Weights of a small mixture-of-experts language model, trained from scratch on English Wikipedia.
Size: 11 layers, vocabulary 2048.
Experts: 48 experts in each of 11 layers, 256 SwiGLU neurons an expert, 2 picks a token.
Below are experts of layer 8 (counted from 0) of a mixture-of-experts language model. Rows are named router (the router's row for the expert), gate (a neuron's input weights, with its number), up (a neuron's input weights, with its number) and show model dimensions 160-319. Each number is 500 + 25 x the weight over its row's rms, rounded and kept within 0 to 999. Numbers have three digits each.
After each expert's rows: a language model's description of what the expert responds to; "gets" lists some tokens that make up at least twice as much of what it gets as of all text. This comes from a sample of Wikipedia text that the model never trained on. Tokens count by the router's weight.

# expert 5
router:523507534502480511490517504457510506460498473510504504527497531492417486483565506524533451518539529531481498541510495493461516498514489513501466498512526495495472498519496479484491519489533500507473451490478522492483482515526529488529504524486481535515523491476496467495540532465492472506492513502525475480522543515504520529520526465501494470434485516524467489502524520515486532483540514482530519549510512533489477450538468463503499514499482483515466537489494539476474526474474470
gate0:508489490548517502534488473504489516532507500481527521471481534473515519488461476453533501491491485523479524519477476478468453510527430488505492465523502494490491481504499548533507522529472491491514478499476480531538509499524536509475517491460505548474510509450509515510535519462538431465486478530517486456485474546500504542503506497510465487494478493479477509478511529489476520490497451477534453529500511539499478484493505505504535531507481518488462533542521490479471500509440520
up0:490492494522496509522501468500528477488486519494528465502523532494524483488513496483510467499525486518498504521524476467482532469445496482470526463526444502509498508496501561472522516477534450507482525451503454498505467481529570530494470543455550506493498474468501508452479508513478509529525458505508550514531494480521466504492510461498478446498491510510515561491492533528473468486571505475518541537523522517531444461505508513507478524479485491463504505526486484538532523474515524
gate1:505524522524457488444473502506490513485483524463516518537444504513502461492547515513506487518533534478476469505511476495469513495492557541524475476528516540506562481507468525489498496464467483578504526551502533470504522498524466502442472494486495495507485554438520523553543490506477467494485491487554514496505484482514468527502501535513509486486485486510483465500514542515488524466508489472520473542529488498476478500517474502490514499539526480522513508489488480517500488509486531
up1:498502511487524486491529453476513478499543506518491492461538492470503541498473470472513490513510473524503485550474537475531490436498535478499485535470496458511498524478526519501449496546489480494498498490527498508494532408521511465483508498456437481511493490539468501457480471508475538513541483511420465514491500530526514494456499495473501493517474510499482528496498477482461479504506494559484505473506528514519523490482494518485507515482488514443506494472506555492491563472476491
Description: The word "as" after served or known, and capitalized name-initial pieces such as Mar, Har, Per, As in assembly or Mark.
gets: " as", "al", " As", "ar", " Mar", " For"

# expert 26
router:534482514544502553487479503468514498454502483514508489506500487522448462486547478510534511541541521505491487554503486524501526521510518480512463498502519483496480507486492521514496499493481475502449504550506518449482489512475519500513525545464473494507519457471553477525581507472502470486495521491518487488517526481472532547486514479506548480449507487539466528497516492498489520482510517519514518478467519522472488463501472468482509529528451507520473550506469535479504528470533494
gate0:532501498516516514510469486530483532485490501488480452498481492509480515495508491481523473468500484482523501499431501493502507485512541488516520503474489523532438495477486478542512466543468513459464504525527537519504482536513511470502544565481500468475492520520539478505478497476504509515501541478502483483512477531473525493509488521504503551493516487485443483478529518514501513504492548496498487451504487547515484444540502481504487478549474506543488502464499481462496497492521555
up0:501530506504522510472503522492515472473464500523504526485517473494495481492494493519496513490485509545468541465515474492512471470535474499513488472460492454508552517494476487501518492560511496524486467490499485476511533476487516500485536473518465514486487521481535505493519486518477487504522504497532542514528519468474547541514471487523486473523518536541487531456529473447552449501538585502540538484505498510502492502482487534513516506520497512474511528545504495519494512517472476
gate1:488592527486529508483520536517486511486496479497475474491519483499532511486516500457516534517446468491496497450514492519515467522505513477516475465511503490505492535536511502484531521485481500473524477496501469488450483538478506511488513533496518460443510468500495493507526522506496463528448493474542489498494467472516504539538498526510560467509517474477484496531528470552528494511540560529497503493508495499524501478517548441494515531503490509504511489474477498459539525500506507
up1:492482484495513536503515486515547492455543465487516536514546522530467489471481424507483477481544503532503497484528526526502512534473496528423487506504512502505480496518460547472501513482500487517540466475518490522506505503526496497482435458505536544544485488503498511520477529480531509536516518460478505505473514457466523481509489528505485527532509457518544451471481533522509546514541503475494501545477441490467505513495484487501490465473517513497518487467516499486495505540507507
Description: Compass words North, South, west and adjectives high, small, plus list separators and, |, colons, hyphens in tables and lists.
gets: " and", " |", ":", "-", ",", ";"

# expert 7
router:513491495489490514499516497462506485454489497532489493533546503494445506473524515482561499525515529489495497521497453475476505540499516509493498498534490494521493489481502481540505502524514436518498496472498464485487480532441493501493516520489484475489517484483527475493559494476471456493492472485514497484542512488470539517501506511521508491463486504534481523475471507483491498546513535480498498518495509532479503461571486467508414534533448508470500527497500514505477535453503494
gate0:496504530490509515460536503479508509514469515458518442482454509494503515490487513542538481489505477494506459500519477497485483490483491478507503474537466520529508518499480518506551497487510545474474534490520468494499515483486480465514551451496517513519485527455511493496488503521519551497463513529538463517490486503495475504512484442467520479530484507557518469540512528491495526480475472491453503527488495519507437518530507471495506481465489510482515513466460470528515485529463505
up0:481455487505550475517460503521515460487497455503476531471480511503494518508492476496498475501501495497480509511495497502498472477505494509507461509461519516520529517516469504516529468522517497489479502468436493505512514508442482469480522482538490462477489505522492493468509538510434491497505545501518527507484512531498507506478505507511495549471536495467472488521523469473510492487541511473518521509513435530473528492477486528519491533530499507489516525491499491466497560442471482
gate1:510463513519536502517472544539523522442571511554508468505528517514518509517486506525528497497492475498550522480476482491467479476444499462484484496499487500473493478474484490556516455498491482498537474532493492467497492543489533509448484453523473512472501511511527502477489483491462508509537520508462510497491466483497472486526527484475472510470523500505502498463482488502440518481523520499519546481480476467486508513535522500492452538521477485495532495512512488498530495497518453
up1:528589473494483500480513495458508517522524534496511531560514449500523535504507529514488551504493519473466481507506522513471500485462527470529525472506481475477518526440489516519488515542564489525521504474485492468506519491510494494487551483478495509499487497484493513539503507506469485466529489524495472482460532508547490549469515479506474509454547456529507486502497540534479470499495491506491526494537597496511489484491448496500496497485526543517460520490537491475450490520538493
Description: Middle syllables inside proper names and words, such as al in Halifax, us in Musical, plus An, Con, Man openings.
gets: "s", "an", " An", "us", " Con", "on"

# expert 41
router:537478511528480554507521485472466540458505498527472479525508505471453506492520539496608487533544535518500498542515448503488516511489498502491503534531501527515473517477504484501479491497518478498462500522466491492446511533516508465562506530481492478503521494486538489508520480484489507481506530500498493461507533462474543546519528502487516482496511509538502536511485497515481510511515510509499519519513508520500492465520463465501415495513434481524449529511516551517500508492458486
gate0:490526546509520535473548502483529500511444500460470532483542488490510485477477496479524548504511511521502513520476481497508484500494484519523472516472507504480525465497503472482507518465507508508533486500498513500440545492481517493494506508486500468498510509457493517451512517497520435477529504522460491503492489528497493530521535500525491501464474502489549485486486512500537451492495506488468561541509499454496497479490419501489456526458501503532496547527531481491491475473503534
up0:495505529512469514513490515517462514498475446518481512517533472496488449517482519495495506516464475460540530461514483491502542508513491502502481508540482486513471532503513510502504500499485481507518484511522508482473481524481499541516547510507492466536519521510476492453505485525473470473471492473491504496497476514499500457519505474474505475505495499495494535502504548509511498535520499505479481519509499509482488543520458482495506514473503505497480550503503473457548515473484469
gate1:551510523488451506527517484514499472505530484511473539520500483461480570487506522491526424491469517523483468502533461498503499511491505509471497515482480497544499496501475475507509515521516493508473509562489470493548510489511485449481503490482429469532491491551497499489521482452452507487505489484527535436509468482490487538509510519482486505501516500518507477521468504439485539485501481531493474498508503493487498525503500504521502473517536487524503475534479509497516495504495508
up1:516550518504471507515523535469501483507524516537528523492503471492507520504509533497537524496463530524537485525520505467504508468453566483486502464511474530480506501489448515538554509551515490492531548522498494466518516514481516470517494495536461504478490499487507525494530496496538482446497526482520515479544499498528482519528487494464478513520491495522546516542470492454495553507524469451512489484501511496482514514513527516481465468464521482507530488546477546519488511514535493
Description: Middle syllables of longer words before suffixes, such as or, il, id, ent, as in undivided, library, document, findings.
gets: "or", "il", "d", "er", "ent", "ul"

# expert 40
router:580498505554481531483469475484503515471472516497487481514512519512463487479558476519572504498535555511538459523511462508461525484495494491494500531517499467505490538540449532520504483482536508513496492526519502490495483533476494544533544511493484517541528478458521470531562510458488487488505458513513476434519530483461527516514485494509534491431521488511493507513487512498477523509509522504518528521491520511519472464547506481489490501526464507537485520528465519496487504480485503
gate0:483460479506522493512570496525509505490520512478466501529474485511487538491543494520531481487523490474522500488490530507501493500493516442468491538522461527510500512506501451501539575468466536483535519510561473511541488526523474510494547498537520481517507504497535486501491504502519454494498570462493504478505504527505509525512529503508509527544495537500492529522511451523521504477526537488549517488469497461505521479509533492459502522545488481478529526506501545545498452536488505
up0:531445462481493475495488550504487472464518532473482505477510470484479479538506484492493512469523507506527491505500475460539494445476473504459505562497518479488496528515500460506482510513517483500503512525478470479527462491481495495521479507539502474487497503522518505512490519513484502504498541489490466513484471495478493510455518493515511464486484534480472493511509483509569532504462521467473521486464502456483492462511487503526464529560462540500552490496485506533579459500491507
gate1:516497509504509502532494534497479515495493454434456491486512450566517494473504496521517519489491525477428492520514501509487492500533464499468483524515509485490488473474506504501505581505496492437495525487496459515514491513521449534452508467574497504505475515522455550527503496515475525475478509527496477472512431527493482512518475450525500483501521498493504527517483519466498478502482502494534473470556516514504496482480503511497495499508478486516530477471505457508518473472493503
up1:517502539511481509523528502495471512491491481494458487499507540496530513463507514465499488516487537503484431512498474503495505512500469492489534503494472520501492513500496506493508506506520523506473493507501483479495536486676514547508507544496508537506499501510498463499485517505502488561497482557519477480500489486454534492500479509538504466488506510509506513480506502484512524499476496492489492510524549540531470497502532536512468505529490489563488505457525499484477476486492453
Description: Mid-word pieces like e, ven, ine, es (se-e-king, gi-ven, n-ine-teenth), plus is/are and signs like −, ±, £.
gets: "e", " is", "lu", "ne", "ine", "ven"

# expert 13
router:549485487524449529504514462468513507461498476516483505553480498474478499501535480531548487492525500523505456522510466516496512516501481519486500495523537465515491503509511484509489520463509456523490506517497518494478525509479523523552501522487506501520519484503496484494516509484505457506526485505489483479525518531476542532500517466531532509504513501524503500552493492517464502536474500494513508510489491528483470469543487509490487503533454490519476527500456536463512502483467512
gate0:488481489499492464464517505533532444490521523507470539497451510513492492537500500487532490515514521487487521570492484507500482478481500499506513505508526508526515477528464536487511530511539478481538527459482521478470481489504502460515511543471521457533540450490510457482494514471487499475510502462481505489481500515522463532483510521513498477539481480493494492512519536473522501490494482504509497499521501512514502506549517497501484444481484514509497499559456538533527484486506486
up0:557483486494527491481467487520491440494495498483463510479491494485474558529518471489491515529537485561538450530482540470472502494517499481483515525547519522464500499534481492544508469511536490480505497489499447499529488521536527525476546480483521532497491460502504541501498495519520502495519477500500492469511461498497513488531502421514503438501519511490488482491480545515491499484493512452520487520474492525544479506510495503538517500501504490494468505482486467512495472463487519
gate1:522504496491523502513450575515516513505541509543494503541544474506518512504484478484519447512495517485525454459451523466502534469487533550491469530519524521493460535507508492512464447574532454487496514488511518482482504546542502482533496538508508502509504510470504483501511470486525482480472506521492502500469564516501536500485520489490515539498480450532481487528526496530522473473478527508522476459505486510477498506491471489517494503500505523494518502494534523515510504524478529
up1:532545496519492499469498481495504510508510491509544448512553497545501525497485514484505534501519548529481509504528529523495495525491488488494512477457475521497508448471507533489508502489456490505479481497491490511481462456507491518525519427489491512527477522515522513511486489515473502470495467508463492491491501509495523469498494515517527474525498500511525482518501500508501526519472509480497479463510461475485504500493506543533514557556502512501535530516505465469460512547486450
Description: Hyphens inside compounds and codes, such as twelve-room or 9000-82-2, and dashes opening list items; also role nouns like president, brother.
gets: "-", "un", "er", "k", "–", "n"

# expert 6
router:557488532550461522480487491465481486490488500529487469522505513529496511476500526515572494501525516530498471562548470496460460534512549527482479474517528499501493522507499461533494511489487537512466539509509520484479523507522529474532531527452509511516535495455541455513528475515485488453499481488482508465527510497496499511521502495512540522504505510526473481479512498528491514511534508492501515495507522525518460466559481479519462491552489511503485510476508529471522503469471511
gate0:540515517501483485518491495451537457469446478463508505514488514466484526514507514499512487482466508520554493537450467474505504472476504464437554461491524460503535532483491495452498476497531518534501486545501480521469475479494528481500473528471499495532477492520506497544484501500510503535457517494495522518511541493487526514488533495437548485491525498503498438515516499463483542496509488497481509488527472516528517521484507521542493479498542468512505516448479457496497493507478558
up0:461490452492524467536508502530536510473513501498493496467525484485495450471492508558479523515502510500491506526509494495460468516513500527502499500510509487514502465516517498519486492489499496474476485497489538515526495488427496539526529511508459500506514576468526541482491488542471519486507517526511490525506493552475526470490478491478459458489481491487499504485480506471504461501487477491492514471441510519464420482548508506478518512533469498434524506503488461495522496517492512
gate1:436451521481508515505496476482498470469507499527535498501474516487514493552505528498522487466482508524479468552480479492534460517504465484551508507512478493495475456493512493543527471502509507497523487507481506483490470536479476533497469460480475509488498510532478482503524523461479543476537522510499506478499539490497465480549533541521489505519539496516533481558501502505536507509480471488545516507507505495499461534536483458458517493470521532508500548532537517476536461520515508
up1:525501483530502472468485556485515486500470459475515519488514476512485517496478514478510480535515495459516505478477503507539537530424499489473513505491501485495489577480506502422506499501507476485504512526548505515521510487518518469488504498455469482500505468492521464521479495517518520509492511490464502458473489496471521558500483520494499510499510543460498492485506511538544481485492486527481523536522522469469523489480497506536487492502513483516505473485509531497477518489501485
Description: Two-letter syllable pieces re, le, ce, te starting or continuing words, e.g. le-ave, con-ce-rts, C-re-ative, plus function words and, but, it.
gets: "re", "le", " and", "te", "ce", "ne"

# expert 39
router:540510510540509529462499479470510526483507500506508454552514505529500472484541518547565461506560523492548465515531461481459506545489517506503474512536522482527509492470465514503484534497526511499483487540492485494483515499471524472539499531498506504511521488453538466496496508482490482500507497512519459476490525509472522545499507489504523482460492498503486495529485510484506525513498491471503565503485517533472484466543498468517452528523474504509474534469492549514502495465447484
gate0:480523469517497511500531498498481465487509496525498484496531550476486462522502480547498506536536536485486475488453511518500533493502472524509530511477557486522504485494478496517483501523513526531492473506520488544507526475545498509477511489490449470471552539554494534459502462494498487542509503513510516472545535508473499502492521455476509534494503514480510467496493520490498509547499497486511509479539485510503483478490521490482456517532499488510508466512514513475504488487473505
up0:516535541535506457494472455486503492497480510501584448510484450528514531464472547505522509502523512505471514510476498526492478466513496465489528508487487479485482500502463466530557474501477503549454502508510485517546489482467530485460517494512462512514478480456471471477481497501527512494463471488528507518489461533558534517510495486464513494519485492516483541481545481524503519532500493550491473521503492496477496469534548486509471511502472505519545487490504510545475525516481497
gate1:460457469515513483492501532497490509504504524491491495521541504503505512466514446479478453590502480524477542514466516500527514448496496493479467486519493540448512503501430491539506523499500498437517542520502487479526491546497476465524494493503462523532473519514488506467498463499520498499523522515454519516507517462478482520490476475507494560496494536494496532499489519507485483484478462551466529469459507473505550518534516471515473472501495526503487514472502492482466500505497489
up1:506496502493519525505508517453512447480490547547515448491503456527466534506522525483499467538491491516426492525511491508493486528493485559453458534481496520514473492505472519493535482484490548505501494509465475514437476511504471440531472499509466450541465509461437490473503492440449496451493527490507514508498479494464469502519502449460521515498524466480497535530500569495529505567475502500517511502485491492519501512510478487501511486520482532542499509498481438507477536537520477
Description: Noun and verb endings like s, ing, tion, ment, ence, and clause words like that, which, where, because.
gets: "s", "ing", " that", "ation", " which", "ment"

# expert 24
router:535499506558497511479476470466499494464495489544491491529486514480493498473522489501518506492551507494533471517512436493490501521505508482517514510535547493489505491546515478493478519495507478517458459454476489485487533502515503487534508514481465488507535480481519503455558511477491500485489508482510520424511537508488521534504519516498539485447511530531482505497502506503515518521514467473509505511525517538484482445521509461489552479531465487449468513502495551498519507449472478
gate0:535519497527530469486514486508519509510493496534460490465493500491491512475477537511515495492526487447481483549575483492504426449528472498466538524519456495497483486500434508490489482491520502528483484507513489491488507495513506500499502536502492483476499555429536462465520500493514479478508498499535492456491486457494487480504552496480513502540510464442492512484524532490516499497505518547532473493532502469514491493479472496502461519485486525541514511537510494499531526500519554
up0:466471471553496570492484517472491535472502479432506526482544489501529444495469519510498512508503494520507481459445531485499529472479517525500468481495469440517486492499486495507457513519484438464513528518498527500514565514490502484496534518497496510530505468567489488548506472526497388511500496509468483511511535481515494536511489474519510524511504542505504527461467470490469516466510510525512476525478498506430523482504493484538491488544513507484481519508479453500471454487491470
gate1:477511499480505474469528506508483473509494527496526483496479528495486445492513504514508487521503500478484509465511468529535529516508492416517516495479532461464455448448522476498524496482493516495442523510488453449515495490525449510508504490494494562491498510454481519511518514498556463466538496464455515468531512470486426456469498441504484472487476450499477455475470526482499508488510485488524487494546492485507451537520470519491497487527494469468522483505492494451511453526500527
up1:539517513480508513471539481496497495450474529518506522474477527502497493484509472501520512488481490430489492491532502488509490507480437475521549498454507464506469495466562505481516462525519496443515504486483435535498482445511468487507476494512453530499462484409486493471504527520512524522521523513491528510501516490478471419481518455502526498506469470488490466508534479489492487508516516489494540491548488515510477468519456488512491527514502492515486495525505477466508487530492545
Description: Prepositions following verbs or nouns in running prose, such as of, in, to, for, on, by, into, between.
gets: " of", " in", " to", " for", " on", " with"

# expert 44
router:539492512505488505503486475481499498445500505522505458530493504487492494501531505534539480488503519497499473524518480489476516500519522488533520503520527495504485532498469475492504507493506491511494492563493516485490507519488518474522515539492510484513530486490569495493604492484464461489509463497507476500535521469470532536505501508522510485492497488527463504500482483499510536532488496497516530532505508536489472465518475480483483494557447497489474531500486521474494500442444500
gate0:517495524495515554459495511503510484493490495492488490518472485507481495510503532499498490509483502507495518537477531493497476527514528489498520524523546499508469534492519503459460505477459467503508477538484522455466499483504514507550488458470461505547505482491510501510521534456524488484478528468493501510535525532489458465516502520510503460492526525536498518500506490463481517483558480416442505542524514477481513514513524509479496514477515489503473484495507525475515500453521492
up0:510535501495481524443470524496513447547465484453548463517469484534508474484493517493474535505471521514477518528473502503483514528531515486486477505498517502482520525470439509460486499478452461507514493509478528533490490476503481498521488487498485522497489491520554422516522527479479491503494501437518537493562519534499467487487482492519469459536497529444453529477520454492513530496492462499450499529508474588549503495518511479506503494546525474460504492481498560480505489477523526
gate1:500511551499551508533467480517505508454459485535505495504559563519506550485487492515529494514503520486435488490516484521512456475479503573498536545448510474440450507503486523492470471455479490477483486463501470498543495467506488508482469522522466510507516517502516489489489463471517496539496487535487499487506494503510502513502470541461454496520521451477461512485540486509478524518474496495526479505507502484462541482526554536541470519505476488509508526472501445484468496542475535
up1:473520561433512505560457501523520497512501523552474506480539537504506507483492473515491511484481534521479464534537503540474470492520502547517519501459452500482460503474503507518430519479484471518515514500498483461498516474532498511508460518515487522488508486455529496515528468485531502499499492520457493533516482481529496498537462498480490480499501468528462532463523487479480523479480440468495474513479558480489573528511560493491481500487455500514516520498482493501491473543476524
Description: Pipe characters separating cells in data tables of sports statistics and election results, after numbers or names; also semicolons.
gets: " |", ";", "|", " /", ");", " Va"

# expert 19
router:548474540506487534484480483469483507478530472536519494532512515467487488492536481514529495514511517491530480528516499509473486530502499502500502482493541507519504503487461466498503525496526496490448490511504498496493494527509520470555533490475470501530521495504496476500628486478478487466493504482515506489487519491490495537490509504484546476492509471523516495486499497478516507480546494505497496526514505542484466445534488484509462527503488496484452537520462541487498521476470483
gate0:514545514463454495484513488488511470532546490527487487492515528503517501504465488535512452497520537486513491524489500534499472498538497535520479521515499452463494481528445501486492492490526474481469438487506495458507533512490494532450491483515493448503472505513513501524513490487561482494527448522512550444470504495462534529435491453500494516501471508525497502510481519493464459499484480502495507494480507490496484515481499476520507531504493481518528509476533482484479464502509487
up0:461527448511511495484501474508474540504493543498510517508468527507495491470505556455496534509469506506505523502482523513507484491464515471489527524472514572502507511497499512518514487487473477494563557515519512483489489501508487499510508518535457513489469517519498499509503477541545492468492526451471480526513525512551514490502513531523471480493515496458474490519512512510478489466544501511492500564503479520522554572508498520518455471563550521465472474508499476495489481487506500
gate1:550531465553512491491479470490507526463515504532509500497493529481511558513553466523522475520479514490490520489529504479526508489493550503459524481510523516489499501519515554479489502497480504497524559489477496489537489495516507527511474521492487474476511466491559455479487533523528473548500477510501445503552480504510553506482527516510462516483513507514501509490494523501494489496501534503476490518567486498511522517500486479503499533540501418522535521536456497475464468533484484
up1:519475464495516481483487512506543545473553497464484516573506561507501543526541465489489535484533537510487510504531515524518465484522462494492528473454496485501543453518516508468510516476478521474511513492497509503513503504526484486512496506501490459453489491472492491547498530508524499493509533510535471545483498496500491476489488514484493527524499499542487482421493451479487512480517516496466482455530454485491490470550506477518521528487495476479493480575475519463463534537471506
Description: Single capital letters or short capitals opening names and titles after pipes or commas, like F, E, T, Ho.
gets: " F", " E", " T", " O", " G", " I"

# expert 18
router:531489523536458488505499472460497516437508522527498495522478500493497503514549531521624503536559550522508475522512494479470541522495474499513530522493523512502488542517475463497504486528511501495491473513520527468477524492494518495504498519481484489540510445478517474479529496478479521480490482516502463470500534506467526537484521510500502494503541510552506520489495489490511509500514466510524490519523528505479501461537491462514449508528471481474479514519509538498488560479464500
gate0:462478493525536480491482514510491499490482479521535500452539473546477473515472493496531510509502518497497468506524478492519515497507474451508497529494464493507438502500516454518484489514507456477517515481513514494517495493521507538521493535479453502503492490510518523525503524564463464533506486535501510486522436501496478505495529510536488503447487529505507514499466463534462504485521480485541471521457508506481534526483508494448546495458515543490470517517500484513465548477493445
up0:529502536546467514486482470475498492476477515457520472498496510547516481565444481500508520528518526506502483484486487513466500483532511520466499538532504513495486504473473492527473504530499475500471494462469520504527496454525483465489513510466490503506495482535495535552502523507475500508492507521510470488534506477526469481510508512546481459547494508516508473486463463543456541522542483439507471501502449548491539537488450469505510422512507542514514507529463518506503505487503518
gate1:513502524497479503531535492491489474471496526521529507492507511495508499527528517504508497431516517523479524499514488513552481477511521476509498495518500519465545498498547511476538506511448497476521522480515517489539511513469527549492486528509474541508470488500488505524504504503496520488491461511531464507425543503526494519543513470502488499486490506471509520474476532531499507491494468463531469488533522505517500495501477514465473534471507515486505472544506571517521492517562500
up1:462458526468534467501500501488525507484481451485472516518496492499525520465509480557495513485489477523503474479524556481505529515566494508492504494486531491520485515504482477468487488482497511510526498458513468505495512512514545532505537485504515499519509511487540499525476497477460493487493503445527498528511470531510493486488478460475543493512514510474512522507520464488420510436535509551499481501487475479506472531508504469497481534441538515519521480511519476463521497538510492
Description: Single consonants and clusters like b, ck, st, nd inside personal names and titles, often in tables, e.g. Noble, Lackey, Hockey.
gets: "b", "d", "st", "n", "t", "y"

# expert 10
router:517514525586465530482516489473512487440513465540481487531487505506517511497501502527568505496488505509479476536517463509475520515508490494478496506529529486499514520519467523513492474516511487500476470544492509470476510503479505511558514553509484497528533474476507485496552508493486494492486487512520458451514486465479494528503515489481501501483514517537492497493499476493528524530525501540511515539523508510485471488560500440490524511526464550498465520503481533469455542475492482
gate0:492478525492520523529526545508536539465499506539472494505497472549519472492479443488516478536455512490463463483487507499531486452507552486480513490503448511535490495512497471495502503532563475489470455501516511525516496543521498494502506514482526511491460541471485472502504476470514485505496475510498531470464484494459529480495451583499484509506501479529513504463570505479502507465522546486511538512540427504486470475474525503500495485505504472510513505510485468459480503500550503
up0:469571517488515483486495487491529516476469457526508496480533490479519521523517474477493561484421491530532508472516512521534461522477459468474524497522495510535506514494510498480500528494433512489510467467502481519463477506468508513524481492509485506473472506503500518484479528474501501507488461545499494483473459513485533502519499498522491498524492564521474514475465463506498524515489490508495530484514498485492500558493501502462501546502494524508484446499536417488492494545479491
gate1:547514501513576507501537492504499530493525489475530476488515437499489535506494504485544484507489460458450545535501504509476524508513480495467526497461497470525497510545542482531508516509515460500475472516452521511523506541553533514467448525506509477490526512538497515523510501525490492506509503498483524510520474492516512527508556507490466481518508510465494501557488494499491463539550526483497506519508523454495479516507501500459479520469487526484497483534495454477525471451497511
up1:564521554538503518529511523487497530499519468510475506459513483464535509480474500443539505495480475466500490496483519482497472507485520512467530482487469491484474475459494471480463507532511482507478457495516513527513494505544477581499457506504490471477498529515513513541501527520490486487494490525515504492526465542533528470531586516474458506515489505530517511505541488510497477529511521494518475523511487499525500537500516478497530513490512486495542519506526487478483491467484481
Description: Auxiliary verbs was, had, has, have, been and adverb ending -ly in narrative prose, e.g. most-ly, previous-ly, also.
gets: " was", ")", "ly", " were", " had", " also"

# expert 42
router:528514512533474505476511502484512511443480454495486468522512501485459516480543499514587494510524542503497507529530462501469514518521484497503485505514533488492501500482491500493477507477518488506469491546476493500453547511492521478559521535463486498529530481490544481501554504461478498483512467480501475460485552467489522549495501499488527501460518487506494506492498507490492535518503501525537531490504496539479475470517488473507466525540449508548472553489461526488469500480447500
gate0:517499497505509495488490488508518552476493511516489446529520474463514504513524498516535514510484513532460469507477491524534499446516488494488545493533474532521475531497508515485471495483485469533502484464471502477481509514537493520552503466472472470504500503479544491531487492491512517497513478481484562446498451549512500516524479542489535488474516479439468501469530490462485465512513503463460478501511471525516479492456525482564510516483489506505514523487454502509478503505510435
up0:506475500517493552452486508500474531477475492520546452539514476476506501525503481519550495500504489509487472493494466501550483431517501487479483526545518496504469501504529546491479454494453474525496463473489454519501507522505483531521512516478508508494456518473491477485496468511502514531516446496454509465487474546526500540471482509506482483483552513461438462473494519449488489530490531528441484507544489494491473498517536449492485510512488478498500525513461444492511536528492515
gate1:444532531513506486464478493538523506534512513532549482504559472505490529493462482498495484530503495568523454521503502458501500540452483506481526486536521487488471473541499529556515498502474521513527486516531463549545479526464476507487480503488507471490536494540533498521504527479523526514522552501471493485501528477491478479513506473569479510516491486487519467531476509467513503517507460476486569486501525524478525489492487502446461511520479525507500517481513512554478525488494510
up1:476495497511493489470509562542539484502480475501551499532511507563501485503474485495505508532514516474510483476499481423485525506468490524514490503540518481443533481482488478530510514496477518515548477526519512522537518494497530501441512458456508475520473551504504489508502533496473509490527489492493475448506504489499484522536450522493471487521490515461494509511526504484494493517487465505516523482522515513502493479460457499436502528482481533510532533510522579451496489509468538
Description: Final pieces of surnames and place names, like son, ton, ley, ville, shire, ville, e.g. Armstr-ong, Villums-en, Primro-se.
gets: "s", "son", "ton", "y", "ley", "er"

# expert 31
router:498469519562491516481494485487466507477487456522463510507482523511467465495555500501570479447506505513497467523481451506486509538493490492514497496529526499495515489522492502522500487486524486486465495451475489461468523499515529477529516559446501501528527494495492466511536475499505471495532509502520477482535504494476529542524513517524529504472482529525487513469501490515514526547517501547498503505449513487499513457555471468475502527536465507518458558542469509500502504456473501
gate0:487484488484484510492508492486515505439483507488499511503466485519498485502492529530508512486484518499515535489498475492500514534490481478535515450515469517548505514511488518466523474508488509498517499484474480552460528496485514492498510515508524480539492488483491485486501515495514471468506500484489498483382457503520520548459477512504535506482486498530436506487490526471475549501479514482492506509475489524492522482500464513496447484485498490478476535500480512530533464557455561
up0:508480495517483511475513523518460448529499511495487503487502516521552502511520514524499525502480494579520485482518502517513549510493527520501502465484508476513512492478563466519484494487459521458460575520546462484496516495512508497520472507559497536486477500507538518504476521510545499524521510480501502509482522514536492522479478493486536510478508495472524568505540492498549564471469457537490510508488530501513504504517494512521479504526509479467533501499455522470493496477496495
gate1:501528458479509503513502544549478496464446498505514492477498505491476468479498473493485510532473489495517451499507482496523474539486528488480459540493531513511562495492494535510507533488491491475536497480536521474486472481521512510518480520500465532493447477492533541484504501517499472514500495499522494443539529494518487482485540480486484503523522460520532513475476507550516504518535506474513514561450503506505448484489494480518471533509504505502456491521543557524456518463517463
up1:474430502488536474479487513486506486488561517518505505523537502481497499449486476463490496547494485485512484505513533485507505562496483499498537476480560444464502466534513518524519459489472469496505491457504497479534440526479497478508530485507434497496522459506522486489501498507523499485481509467493513427504493510539508514511484492529486509467552490475489487504471474468471528557484514495534516502510521479414541491493514524527500578511483530465483506468521459519492473475505490
Description: The piece th inside words like authority, Fifth, mothballed, and prefixes or quantifiers such as co, sub, pre, third.
gets: "th", " co", "y", " pre", " part", "en"